{
  "n_layer": 13,
  "d_model": 128,
  "n_experts": 160,
  "experts_per_token": 4,
  "d_expert": 32,
  "d_shared_expert": 64,
  "activation": "swiglu",
  "moe_layers": [1, 2, 3, 4, 5, 6, 7, 8, 9, 10, 11, 12],
  "router_score": "softmax",
  "normalize_top_k": true,
  "routed_scale": 2.5,
  "balance_loss": 0.00428,
  "balance_bias": false,
  "router_z_loss": 0.001,
  "router_bias": true,
  "init_std_router": 0.0195,
  "lr_router": 0.00417,
  "n_head": 4,
  "n_kv_head": 4,
  "head_dim": 32,
  "vocab_size": 2394,
  "norm": "rmsnorm",
  "norm_place": "pre",
  "norm_eps": 1e-05,
  "positions": "rope",
  "rope_base": 10000.0,
  "rope_fraction": 1.0,
  "qk_norm": false,
  "attn_scale": 0.177,
  "tie_embeddings": false,
  "parallel_block": false,
  "init": "uniform",
  "init_std_qkv": 0.078,
  "init_std_o": 0.0153,
  "init_std_up": 0.078,
  "init_std_down": 0.0153,
  "optimizer": "adamw",
  "lr": 0.00339,
  "lr_mult_o": 0.803,
  "beta1": 0.9,
  "beta2": 0.95,
  "lr_head": 0.0104,
  "warmup_steps": 264,
  "schedule": "wsd",
  "decay_fraction": 0.943,
  "decay_shape": "linear",
  "final_lr_fraction": 0.0,
  "batch_tokens": 131072,
  "seq_len": 512,
  "doc_mask": true,
  "train_tokens": 602000000,
  "steps": 4593,
  "dataset": "wikipedia_en"
}
Below are experts of layer 10 (counted from 0) of a mixture-of-experts language model. Rows are named router (the router's row for the expert), down (a neuron's output weights, with its number) and show model dimensions 0-127. Each number is 128 + 24 x the weight over its row's rms, rounded and kept within 0 to 255. Numbers have three digits each.
After each expert's rows: "raises" lists some tokens whose logits its average output raises strongly, later layers aside. This comes from a sample of Wikipedia text that the model never trained on.

# expert 12
router:173128093151116099080107139130142153113137113166119156104137170170119124106145138169071141151130097126186106107114096154099170111119141146135079132106137115145176128138150112105122126119161144168139154143132139117140102154164128155108136115122130093119097127166168142151105141151129170095116079128117135121103129117123110158121137125114130119113116134150139128088064148131120148155170
down0:119152116147144170163153134182121141133141122092152134156114079094153114100175166121133127142150111087092131143176162164138128147143114143157117109091167092137141140164112153104121146061145153125142123168122140154093129111135131112091141108125134159122116131122085121131103131100080128153086092137136073142115133106121150116168130152121128101106139161137140137129125089147149137122130
down1:127101124117132201149179116173118142159156127099127154161117154107151085115132109124113145129135141166151168198119112125119092157148092135072163109122114144147130158173145109106155086151117143130138111142125147134109126137104109120157126131124142137121116144153116109128144117103158120142100138164175134135120152102139103152149116145102127130167124152138128140121134046155140154125141
down2:119158149078199142127131098133135087089133181127158132121091203130129102129163105155109091097116105177149104160141092129118131122130142127105161122139138123140104134113152142134112140134128134131089115174120113102153129089114158147106103112159129089112123090123139126130145139133112086154119150175152160120112116144112113115132154076124105115108102112146107101100132152102119138123144
down3:162127158099152098100140105121086127079137160133130136105091139162094137099074087152107110177165099117148127116118145108148141129138133152134116125124124135110122122136138122137146144125118198104095128081084149102158156131113103084122110101103124145182131132135115123131094137142091127171109098145167112124107157136138141148155136134157106118145143153134150174160127146170147142126159
down4:114107116147127102135102141146155105148150126141107070107113112145124155102078138113161108104131128133177120108092162115086162126178108131121079117126132133091167147109119140140138150157134130115096143145157092112102098146107139129089109088151121132177121114107164140121103131127100106137100119198155164111136134102125131119171093123142140128120110104131098165103151163170135133104131
raises: "s", "ed", "ov"

# expert 67
router:124145103127164125140112100124146163143153151147153155091135159149176125110128131150129156160130129130160096108108072162132143108160110180140116141120142082141181110145146128126084155112161148134147156139122126142152143127153102127158072107133092093113120129124147131148090116156176164116129125115119070160114143105123120161117120131095130139103129153142166151152099143125150178153131
down0:118130117157164166133126127179159080127118142165086129111142137156137152129156152164132141108116141138119112103077127123117120138152100135184113153163119111138102108118147171162095121076147168129104083132164083105101099127140122117138112156106121128175153138136141142115146143177141133108145119150129135130150115098126081128191101148139082124156151107121136144117141127132125138171129
down1:127143099114118166154132116149136149133096135115163175134116134093129131100099148123129107121134134170183144129133117119147094127118090120138137141119110146136131063135143169140118157135130108113111161098132120150095130139114118107156110119091124141134134142159115075110149179163126151116159070187124174107149140134161140103141141155125117148137145114110195107139130146084105174146128
down2:145169148113174131095174121156124137125146135106117141096072209114172111137144155133123158101127151112121121099158115133114159128113091127116120092164131129119150084132108188160121150166115132128123134136155120131132132131090153145179122159113119138152121146137117100130109124133133115150162081119125149084131091107139097086120133134144104174134104125150138122179103117149122132112143
down3:126134093139146194131091179116180168110127120132164138164111142142161138154068128129085081135127089130106138144139087104121085166144143168090135120137123116143165137155118138115135158148160137119139127129133130131160147161104161137113120081111130124166137135118136117158146130163086092124163149098179114163140125123131131124109100122119127124135128106126083134105111127160148133156107
down4:123105141131163152120094144153126152116156135145162163123111156150134156151154116124152108150088128117148169137143150105090103108146114122106157132161119136113117160145097107104125127091118153128070130122159126097126124147180103135149163171162114136148165137104155128104159160094135157131112118101125092125156125129130186124121099132114088094082134142171106104125144095169177145130128
raises: "th", "ton", "l", "land"

# expert 136
router:137136108157162089114128097128172153138141142140145129079191146123168127120136143131109166163123121104149117101111078142106140098155079149113110158121119121134115139131130152111095124119141136139160140159101174133153124155154116163154115129151099105116082102157134132136101148132147139124118110133083120157091142111123133171105155104091134144121096150162165165122096162086155149155147
down0:129119128134141134128093122169089083135146127166111113117125130125091142074119123139201097138092098138101099126144150058132131132107107104117135139144125153139088164117116129127116148109148140120101134109145132111120157168139159140137112142138101111069115105123101140120096100137155136151141178119123147184117139091104176140074114102118113120175116144142107166140129124117144121153127
down1:122111097121124118097117118128109142148154168115136121116084165148104147136101125135164143115124127132100149073112114171152152158094143140124103159118122142115072152102109129143147095134125099098086115106123158154116135126076118124111149112139081111154068129134094116099139141117135141113162193093130137150127129136100152158174164144145115128124092102121088128117137178134126089134112
down2:131122125131156159145146156131132138140156094116137118145123123162155138137114126103136126108115109134113132116138136130155127114096159155147129152069183129179127127107106092107074156096120173153119107134162144137143121147085176092152119110089126148131144106144129137152113128146117075110158090160122141121122140185140139128138088188154130140151135124084142079140141153130141090157096
down3:110143123160130161100163186126145122177154191118104110156126121111130118131137113136118109085116117153141092137134176144143145145098161134094118099119132182156143091140106132112163165138081152151138100132100131102154130126114173126111114101152117183117080162142145112145128094127173140128192111134153144127122122153140137109101117164138094111109132117134099120133139104127148121144124
down4:115118145109089141136145114136142106127132106116132097126117143127131123142101182175132112121127123124126134136127086128135155120156141130100084115138127135130184111126120143106112129133106167138095144115101103116149124103160124123122119159113151117119181118117146120144082125151143148126089114085170114129159130092136119094067139087121178126134104183131153151102132050130163178114091
raises: "5", "2", "3", "4", "6", "0"

# expert 18
router:126144091111187072137114138079181143138145130138140133070136130138176103078128117140114149135088129110151134102110091138118171089154117161128129136070157096139157112141134104108102139145150122161139120160106170143158147108166100133136102114111133123123122103161139113147110134143135137121145111115137117160114130113115105169107139092112161131097095133154149152114135165084136140152125
down0:134102112119124142146173135110143112136083136123092109092155126119125167124095168133130156097128106162153138120102096124103135130124152151123105135133189181106128153142146146112110127113121091122151139094116127102118094133092097117152095152104102152106123117067113147147096095084129121122132126134114157110179131176115107127132140156182117144117120131115115155158127139180069148119138
down1:107117123143143122096114137132136138151121150108118129157158123088164140170131104134118103131157170087126131126119127145124117125121120110184126133106129147126151121119153146125142093089108138071111141134095165129092148174129098127115170210132115136141150152137133128144110092137168127138160113124117115130123190107132101101181140074123163124072132118114135107110127092110098152109141
down2:100138117178120157105166140126154127119161145110127134113168110126146122171124138087110112128113147103123144106136115115109115141185118124136135129151113134131132156158115174102144131172129137115119115130105119064111166070116106117125151124105102140147135119171139137134174120146123138110157132096121132160141082168125089134118112086150112127124132085149100076180192126126156137112144
down3:089147108134162107096151086100098145166114146148077124144121154123125095090105103129115133117114086132143143087174116162125125135142176141118100143136163101135130134105102136128166147105178110138158106106103162129129142149117141129090121136153067156141110128107085197077116109141098136131181120101096145129115133124118143155132113150133109115163128093143136126123125145116114136126146
down4:127100121146093106105159155168156108139180094144094117066143144140151145143101139140163147090117097117105138109148108137142113150130125120144113159095090085145130109094104120135095115125165108148175118142133088140142143162130105175092122123122129156170130099133116152113089171100109160107146168134164112106102124111140126109153108121146135130118118152167099114128102122093113114098094
raises: "sh", "ism", "ments"

# expert 119
router:154136136140152089101116124086156167128129143129128144100109110143136150120135165127085159185106088111170087112109092155106133113134093141127121139094140134159124085151150122095114162100145158123150150146120162135146096122166108147155111107171094108125097125158156148148098147119153161118089123135105090147101146128093095169110144115106121157102104127169122145117107150108118139139163
down0:096156121116136175126059123157122120109134159116148135155133140139133116179097098146089110095074131136102143121099173140111124179173133124128106121151159115119132150097098087147103089153204121115103113162116159132094152165150139150119157142119120124141126110142149140132108106129105127104128169150126136144151113073121140119096126123114150130134081119116142115148098126101112124133120
down1:100143140141181162159078139112124083174138118085101133113116121136164130142129129116134113138144125089112146118116169110123120137130144123165094132115130095127115166119101096147142104152144140084082118148126138155098151122152093141136147112079144097136127106096131133150129132074170148161172141157106098141106107128094124115149165112161118123109103145115106106103111130155168123131188
down2:133140136160105137085143123115113169102119107132135142135074047068156124103101134117148166128117120115189133128148127123125102129125144101116120114157143128152095089184143160111132124098158140143154089161150137112105098139110100078153106118113117156138114105150131085122134124119133113121069095138124121100130144134135160132090148146104123169106129101135133139147123099170118132129114
down3:125081125155133107125111145151116108123132122136139171149134136125098142149121151162199114133165151162108173083140096127103167113088147131111127154102159125104113122168090118126135111135116108133121133132160147137147127100098119153160120102130162109127161161135168123105141147137102169113091104162157081107140112130156107120112130113150102098114119178162161134110127074160153134156121
down4:195092119115116120125118124160114140146181082180115125102120086097131135142110126083156086140177138140176163121116075120115151118088166130143109104112137120098093145162164152162130145131116137150113135127114145123112117112107158128136134154164104121103108127129115159147149135161144127119158128168134091143125130123163116131118162123147106091155109136132097111150098116171138170116122
raises: "era", "er", "ason", "ens", "ery", "*"

# expert 120
router:154121103172133068097115128099171164142145151121170126082125123149124139118151141140121159196101114119152102113105086159127157095154116136152100140113119096149142074152144119146130162102157138145124128133080125174171126128144078153146110102155138107106114100126155136143124128144151118121119109115106115152102146109125089143117146129116159158131129124158127127101109180102142146160135
down0:139134120110124140137102118132150115122130138109077170120166160156124202178145132129131102155156106153117149149139122181085102151068170190157124134146133129135147106156097136128111121105139123107136111175161115094158134170144130101097085147117146126125136133144092162122116118141113105091138103102145143138119100103121133119113134087125165149093123155114142150129106115102115124153142
down1:176149159121108147146086108109108126139162189127120135111159172154095150171171141114078120123134086159094133152183132114136087107142181150167136106112117147143159148151101140141161136128129140130093129123152144131139111121166173083104109133109128106133119157128109158126128140139120155085135102127165147146160138116153115127164143130124131121110148177128152112125136135112150171128132
down2:126131121150142194123144125104122169059119141115104155085070127184120144093143144103093125116105117083159099151107124134142103165119107167185139125136139166128144085103095130129106145134137122143119131057120149136107126123156140154092156146131122173133091123136130099130141134149138093102149143141160118121134126147138084135166122109123136107133123150113117125112141143153121108111144
down3:138141112151122089138096127117136130133101105100135147151165185088129122122156108157107137084110114158091137116132154104105104125123124131160107089131138074156157129136107111123103164111129065115188123094105131127161157136139112126141125151109167099069149166112137173138115130085142100127130130126126123099101131116124080120125151144134131157143116103094141132084114114105089164122128
down4:119161169104167171134140157151117120115085115132135139117112139194158133153133130155116160084125150114128091149082137101129135172140102137172134119146140112123156129103119140145120076125151106156093130134142135138153147129099063113120146130169128206128106119154110163136134129132132129152130144146143145151109171142104136148142092104130138134134122099134130100136170147159130113132180
raises: "3", "4", "2"

# expert 145
router:152114094168148101123111102135145126140136156146136165123144181164145129107154167156129125139124103106194122151135120153120143100138099123124135180112145132160174156172134092091122116114153130149143122170131140154161078147128114141109112088135103099116115098177129161134127173139144188115118085125128111126117156103111092151122155114125129126108090149147137138118092151129135157151127
down0:140164092106117151103103110167146100149119148109188091124133128140153141169149124131115091129177141141149125134113080119092191130116129105110109145154104096155167176141137145163114112114113135115123120103170123118111167154148139162150082144124140121101090108142127082112166119146124155116141130156117156162138090146125131163128169134109119130141131162160122108108130113127169132154146
down1:129162128127153088160145126132143169149109090136154131118149141094111131117155113106071148109121143104083142143151097133083137123118164097147088130086142127078101100114139097138112113131081159164144129091129106135149089153153140155137097151135108117101154104117139120131115131105112102111116183159092144138137147136106146115107102128167086085140152146129095161168128109138158111129120
down2:073154130106115125164094083137112098144080121157099173118132067092104155141136144146112129172161103144118171128106146160072143129096118131156108095136139095096109098142103092164128109106099116094151135151146134112111136101100098136153132137117163126136147118094201118100117119111142128146115130132135084129158130137129116136131119136115139125131165154132127137116172134110133127158154
down3:141093081135123120153094130133090130137123126158146071106097160080107115144104148135110159129145121156128095139149103118116168120116156104120151102152105130105101154112147106145136092152094113115097158072121137101142105173119159107129118094133151122161138112165116146161119108129100146150127174145144130108099118121129158111141144126069143108093093144124146183099086106104116132124146
down4:091155161126099086156155137137139102140132136149136172086105129168157159125114113140100138136122104103110133123154095108166103087149122146094124139145116148126165189113163131146102128110115128116143134141086164144148131123114116127157128121110162138117082118159116087137168132104150177107128129128093129151087116126082166108139115099114088120156158109105074104164124142106128145119141
raises: "ing", "ed", "ant", "ee", "ants", "ings"

# expert 154
router:141131126170132107120099103112138164119145144129120159088136107154153133108151134149084146113100090120166099117084050138125142102137111151135097161130143109173172126148147118087062144122164162151145139139118146138131119143172116164118087115141138095104109119140156133141110158158130152118096127134100105152093137154124133159104138133114143120119116151139133116134103154099158161158169
down0:126116129146126154173140139101162122137162141103172130140086099104109132150144086135111149104105084129149128124156126100111124098106150112138095143141081122108139176121108167103087099119145104111116135121118120124145122116092134131146158124098137102103132112119140116126156118091130171140154079135168116114091094167124143126142123136151133159126116117096152143184118199167130176103142
down1:157160117106145143115110163122196092175101130092141103139152168126162202142103116124094119124124126106114122122139091115109137127085104102185144137145137147092131164120164111114171122145091138153161124118110127177129126143169106095134061143088111155133138118159123142147127123128115126135144169155154081139141152138129122162129134121133116129134123116136134109144127105116106112114109
down2:134138121120124116168149122085119101155112131138139130145125093133141138148121180152089152132135119117105142125098215208092126132147142139148131161110147082141137167103100119113158134146119077110103111123118137105190124110139117137114134160153138125121126162144073121104119121141122090128129111107109125127112156121147116091152115118102127187102122152104111167107109121117146129151113
down3:111128110134133103137073116120128144127107096148101101125211111140110078095115171132121141158114144117164097109121120145137131119125159105160132133098088087117128112170148166123145150120165126143125111094146178142118151117138126138095139140149084111149090139134139117123164123124128123140132143124104115176126119106135120138106145170173127107117094154086076151122111121146079127172135
down4:059096173116147126084136090096118158092115129134119140134121110145174119128135082118171142110109105145112089144148077141146111136112100147140154120128138118101094131087132091106138155127123118149141107115161127053094098091156133139120151151120177122097139161118157137131120118140133119147107098082154152152120110132095137111111159139111115144119102120119138133127108131095079111117113
raises: "s", "arent", "ress"

# expert 130
router:153155095158149084112124103137146162136153132147134155070132122142149125130159151161122154160101127092160119094111080139105164144106139141128114144129144109134150106160139111096078148126136135123144160129115149150139127142150121134134088136161140114123089130116124127156095125137126161095101087112117118129113140104148105158108132110130128143074103186179156165134116154075141168160157
down0:202126118123165133113150166115131157139095168113132124121132147129148088112132120097123122119154150143079132126140086177119138154144163128096106181133158187129162136109128085133088126115139107138135129146160099113114126135203149139096139137128138171129131106118146112119149181086108167150157113133131141141116114120132149124123092106142132091120162158136114135155121136120110106157113
down1:119120113088094120138173115133132118152136133131165115151154135098120170121123157150090163077165123114136123127084176112154093114137055085102083113133164128129148138118105131134089095123111176129090084095128093114109125131128166101106176142116124158162106140101151122171118125126131098097133123141130135159114124131111151115155110152119125160125124150139091094125146135110103123136139
down2:119138096168090128137114104149157104132087133162118146153169148133138096095151117095136107163129152136135120184131171110126148102092154146128110146144140090117155114141125150141152113130122079121091126174107105154116100150166100122166096129096113145148142120149121089138090178116138099153141128141175142149116150130121101107169114105144137096094152115137095123107107150107168141095146
down3:090123120151144118100184133122125126110111148098092136112137096128091131090137069082093130103142123144172140071100110117119120139121162107146142089121138133146180156137146111106150155109104096131122135120091123141146108150125123131115115096147135144090124147101166120134147113129139109111129162092154115136110141167172162156112145107124134154154143116167118103141100104135144164114057
down4:172097135132174103137144096133126111101177142120108089144115114142125075132152132130141089139117102105136102127134143107111169196129121150104176145130072130107150104116158122141071140147123111150124074091104130129137154093174122111100153082137134090127132144132155120091137128150069127148148143147135138140130117128143157156148097108142135118130100126137115134152095129130132134120085
raises: "aced", "ly", "ace", "ount"

# expert 93
router:119142105150145089103118136124165147147145168133158113079166124167136125129123162159131147181134134114145102138084062155112140103160089137130131151125146122116125136141129130099097138098145156134130154151114150160159112119145094130115126095148132121112090095153133153142113157136147163100105101118114091150117166078108119154116143123111138163129107143164139139085124173106131173128176
down0:114155117115147143111138145172163088147089101139134111117115110110148119104110125148084082151183138099151115138119128135143143146102120175124144139081128136104130099153117063106100155175096183156084096137137142080138156124139112124146168117109090166166113103172136123162153110122119156102157139113110121137137146132076132148128105147113123159125133140137101135145121118124121115135110
down1:138123085148111154134141158138150115162088108088121146146144109071082126116140118105145134128136159164134079143112172089184156134125203129091138118139135158121103101110138112115147126124136095136134098118115105162147141185138145148121124117135127162163144110127101168151156122093142140094130101100167125129104134109139137133154136106159114156154129143158104157132116149098088126123111
down2:106100110141096126122119091105144147144128111158092122139146110129121111095115126116067077112132101094119114178132149162124125137119122089145122135172141122124123119117110094156132147169150135157166151124131094131129091165141135092109119137114173172092138110146090104106095115107118128085078114124133144111166123105116158132093120151057123147164111152147120159135132098105152118124119
down3:190157135121113161124096125098121113152131095111099123115114129096144133166090156132114134124156091093127118137105142129132112126163124107181153157105078119138134116127148146144147159183125074131106087094133122157129128121141100163103132119105062156142150076132130144153143129145142119125137132082121140119133154121126110113171122110110122125124138128156151089125154111171154132126064
down4:148114118098104126143104111138121142139150120128125115123131114133155149140154110117130098116126082125098141177161127109147119130106141128163184087133185103128122081137150119095185084125140135136171097106150174181112170149149186150133106133130111124122118137128119173130140085118122135092130147125133113145118145122113134083099148099165092140115125159115112169102120140114097174123138
raises: "7", "8", "9", "5", "6"

# expert 31
router:132125130148130100081145093110150175143153185134127131110140158142125110123138126140103133183118121127146096131111093144094147100152098130142096145159153113139121132171145100132104155087124127129140148136132112165126135155136088155135125091149100095105097106128127155125122137144183179083120092110118130125127144091119095142090164126102121162092097153164127157136154156134175143133159
down0:153136121181166147133157084157120121096123149175116144107133132127109127150163121127100113143147098139176102184168137136101147144139106103087070125132135122107173155111163130113147184150103149177146104125079128117141150110118141092103145146144105114099157110173148131131101133137135138157126146125107111100143166117139150117116134164122106111101124089124115142157142141101127158149126
down1:122154164108147159110126122089133192115115123120111115098157129117130161121119136089141116157099153105098160123111174139107119132111154115109085119128143061106071119138114147125130128139121145097112146139152098121094114140140112118183081138088130143165137146125104104094097160160090111107151166109086093123141137132131132153134132144114111173159129175139139122108143149112150141149104
down2:119112123165135115101091120155090139138102113113143172139124146108104110114091086104170149137106161125133113113163110119084123141151096118139113122152128117121105105089127133141075142135130116162097133132145123119136116128089149104165115154154092127076104148151133099091177125072137134136100113107111121147139111160099157093134160136126115084114071138148117100150166129152081116128112
down3:135125155155079102122135121147151123164128151140121110122135161112124098143139148147105122114099171121099075149153120144139129139159143130100105110149152165102088118118128095123071110133139099139089167135107140158086138116150145119133114115099096066094144144122128116066157125148106151126162087095117102178114132118141138114168110117103128103109131147130119122109168123150092099109167
down4:119117118091131169177066114125143115146127149106131166162145149134122120156146076137109109178108194111115148129105136124107133141116138140134112096138150162111120147157102125136090108142129149102153180098123148152097122183157154160126098110126126149131132113125096164098125166128087143137141121121170172115116146113146195145132104143134110091125124142142124121094116110098126125124143
raises: "==\n", "===\n", ")", "==\n\n"

# expert 44
router:151148117118157100118124091109138159117139154136134154098130133170117132113109143112104150144066093095169140121124109157123147097132119136128096153106137106120177099147105122093097148123155152136145138163112112183146117137125112124146156099168127126115110093158149157110106131133169112053102092131148076146125132108134118139123137112126147131108112163179151145105133162144140162175144
down0:144136153136125141068164093165118107116172161113125146150115079147105155100110127083195095149132102095164082127114197072122137111137116108111131138166108109114099106136133135098134122138149108125137160109107143119115127113111115141138105153064119137097126129120147119128124142146111105123118144156115163099168118121131112134114098105128155141150120153114128111126167131144108143081154
down1:143120114122095132153158135147145117085132161152118130158095140093144118130132130119153127152127157151145118178106103099112084131092106107110135129130160139080117119113125117147130148115093179155160097101134139111168110113162144110140135126123113103127110132142125156158167091138091125117111085105156095150149178126097145139099118097095190145092169074092136138136106110130101117115136
down2:137115101131127129166145105175131088142112069153114154119166113078119108131129140183114135162100164134104148130140100137117115144161117124156147135166167140120140132124143136137135162135118166140123138161101127125143107119134122150131107154185125167126156146120161128121167125164130173156120078098149100154104124094170146139151157128136161143163071127091123145163124137106117131159120
down3:101113161136123109094121128105135159134176119188087126139116133133119131110154149147141074120137137141122088118157130099142097139127131149097154114099105114114127117155132118139117147137088111135140122148108128112136158084031120139123137132107127117158145138163141152166100133143099154088127112125153087111101140108114108150126143108064082131125159126125142107126123063101141143142146
down4:140143107142169123138123103109145154118113161144120113125112124149121157115085124117151134118103067127160094162133103128095121114095166122108128104130121125165165054099125150114091115155169094160114107141143094163128149117118129137118156169124131125138139126109151116089126118164154128097113154152139133147118099125147138185144137142168123133071098107161130152111127121171150112177152
raises: "i", "al", "il"

# expert 126
router:130141093143146143132140102107169136138119140123143148103140111169151136092143135159135160153126100101175090109089064129096136135145130150130105149088132122141178087166133095110105128096115199116141150148094158148135095143148106150132130126135118126125088109165147164139107155146133174103130100109151094126130129107114103132126141124073145139099096140142141141102090122106144147153138
down0:155113144138136108123137128126074155122095114162153108117148149113139149123138122132121133120129125097118124123137091167140152097126158128094126132140143113141076117092127119117061098169122132115152129113137138157137078085130082129132140113136125106140132164115184118156107127155148144155162107113161139085195087080150166142099151129116125142120113152119113126145163144119149149188112
down1:081110135113083162138098116135129156089177141132144151124133124165144123119104142133134108110134125115124140128189177128143142145116117100156171142184103129158115134109095149108123124157150126123125086120117082146147146134094131131159124100119171108134175113109130158100123144129136093116097111128109146159138181115152122079081121126114146139149131133154137160135143145143085067135104
down2:135098139127137113090110091127131146104093140186155166147131117143119117152142121119112154143145147124107128148123089089121107116123087136102120148136154142139125133145138070085119147109119126130105148155118099114089113122103136108161152086121178126147159112149101149155169169113092096092131131150139099116145176112135150118122162064092128101127148135132073149167131097146108118140129
down3:110116119086168124097172148141140118160081130153141093117131145120078169137139122125123125119120127116146124090097171129150113191094133107134145116099121118132155152134163111108142111085081116113131121131108041126128115128138131129147085157120138122130152129103170140137146121129156119139141101153098133145160088117106124114078149128141141087108101120077113123122093119119166118104121
down4:137122120117121108135143124132115071107138096116112133113167137156136144171151201108108121096152168129106120115100089119080134116097112087153130074144152160139163109141125165091140143130121137125128113103126137140147101102115111108101126123090133118094088123191121145137099148143145129116103134157127124129164139054124132147143113121114161145140161095116128112140110159172130135139161
raises: "m", "ld", "p", "mp", "l"

# expert 35
router:158124073156138113099089114131178150100159112140139154133127191123137138154157160159104144140077128129180110098125102185118128104146117124128078139123137080160144106144138130121105150117167166179130145144116146134154141140165098148127121132161115119105116117130134145113123159123131137095073084131125157149113137134111122145112126121120123148094116144185133119115089130133132122163146
down0:163070135133165109151116125079148130141094079121109119114133118148107103128139124103088099146126137113094110128137075122147131105110101098188131123163157074142149146141127121159126161123157110164184094177138136143109105158106094106117125111120152136124146076158119145109127122101158123100127139115114118159126113134152168167145151112127145122134148114091128134125123090133099161113154
down1:141162132132139062108135134145093170131152126102148088091115093144169121162085133132084139091121161152150155130105069129191118102076090127115109141119115111126132109126132120134150142120125127160144070121122093142133118104108114143154146165092131138139135169176145123131115180110106131160131126127122140138140136109151107115135164132133134156129119105145104158177149123133128127108154
down2:082138126124142132157062104176124117117120132132133157148105160145073119149123098129092132139154099157092061122163089112111125078126109133112139109118139114134119062116140141136096079153099088114132131142079117160156136129129107135133126119130120136139149119155102109132121114158148138132143130135134142134141132099160153144139126133153133089171134126092105122090160172089128161141151
down3:081120084104100118143104131125153140154121160130159124094156127102162147152117129139138125119092156065126102138158101106083110138132145108197096157092099121099122127139127115137124148150093126107118101106129123092124143149172140146122107145133155113186122124118142100117108135128129117118136192101069134140134148091107120107122109070146146151126145112131131156147158150131160126120152
down4:112126139142099104156106127147140152120077150118094106127137085163103129158114126152113131169127165154112111149127124095115105142169159137161137147106121093113130082088136117149108152088095109093203148161139123109122130141113121178122148108169147101110136106108130119135129112171135137105103113100111114205129135107115121140104096137097103092159123125146116151149137142117111105126105
raises: "ed", "ing", "et", "inning"

# expert 113
router:171134110147151102105114132100163166138158150128123145113171132152163137118142143143130145174118133090142089134100104155134141086135109135129119121118141109124132080161154111094099130119128153173170161147132142140156161138144120132134100114159088085130091111122141139141079164144142129106135129096109097177082164123114091165122178118121132150116101138158155155133114155102164130141134
down0:142119139071138099159106141125138164125125113146146101117126130119150147123103109104102167116099126147148142122116102186095091136151120108115126157148143149132145164119125126081092138128158174090101138126154104136154133117104098135093163164124129107131119147120103158164106146123112146170122161126128099094125159152123117162143114123144141075132149080184066135111155145135112145098155
down1:106151120145123142147071154085127118141105121157117120096127133107114110119095150120148138114146097139128112125169138125123127109162128173144130125127138142173175112107147132168141107094108113123133140091150092125083115088083135127126091118136147119134132172119108104112168185127113126114153155120097164164130110125139107108169099095126139106152186114144166143166141150135124105173167
down2:118109106163141107131121101116114103177114095189080143107126147150096108127124133142112118081092111149137130171137133128098132112119115128158095136109183153175190126124139114092094096113164147111146166095147113176120093134106116146167111122110150126130153106132127138111122140124104114131134116152138111115161152084133128104123092110122170117139094158119145144128078123116140152098150
down3:132106136117117113071166129090107149108125112159160173174126129153124141127172107126080118098118108111121113139141138117159128135101129141162114122134138130137146145143128106149121174068131179137152134162126120150131149089104143125161127136091168141141111119080137102117158158137092111073145154114123172115150104152128126167172116113134110155149088127165136133126124175144118125091113
down4:124128128138131157093130147133130110158156124128098149079111067137103105116121154106136165176158146130092117139122111127151176153129123102098168126144099137099123087110127111123138116128105125128132122095150110128135108122158130148076164144122095126125118172111133121119175106132136163118165115129092171134160124129165135143135105088111142135138142084117084113144171193157135077117131
raises: "0", "6", "5", "4", "1", "3"

# expert 50
router:129123145155153104130100109116120106138145133157158131098149134141138135108127129148115174142100102091148074101088063133095183077130119122188092163101142112139126107139131105105118137108149109136162137149106166142154124150152105157098097111141108130119080129141124125145115130140165155093122117106118128122111143126105125176143120128091149158089100132141159152099115136115120161178135
down0:114126146142163127125136105108084144136135164121131151149129101155112155104160116127127173139141041113110147146157141094136128133097134130077080095138137127122173116087138103146126141103166121130136174133123126157135131142137158171142142185148130155112145120159127126144140112115117088113131085164134150115152132147176177127140140101162124111158125146147110111120117122139075160145149
down1:150175157105162131117166101141130135149104100107156086124109121110087112166071112148166105093104109165127094114154120111138135115097101142157132166085135147143164168079147132146131137135154107144179135137128105133156130146107108128091123122141131116093131134159132175111141129147134134128106131131157120139157119106126117166166107094149116137122122113152132076104130100179142100159101
down2:130119105081086153115112109114104154125110142128156105157117139123110139132113090125106073105149183126165115076111105140172151088118097152134148142112120097114121158125084102141133133108175133147083111103173106142144148149123102102148128103142108125134136071146136139084165140099136168175092150120155120134115134137143143107135100114134150150165127097103140152099150132127152152135119
down3:177115129110088137103102197162088133163141146103109102123137145111145147141146118095109160164160148136133142121118142160135128100105113131135165148113131126115116111153091070117121151085124090100122120111163125143086108171119140101139145109106124174117151086116081100150116094128109132139095126144135089134097133137110153088123095117122132140138117122140121091124095154117074133156124
down4:133135155172148092102085089130144133143065141100167103166113147130147141130147109147132122140064130101102170111168101140139148146109127139123115126147128112112155128133154140146122106158141128135148170161128145158151085152109154133137127096126115126130088123092103113130170147131151132100122126164123087096139092102163144158144129127069106130114119158105182121145131138100160149159126
raises: "ip", "all", "ange", "ap", "air"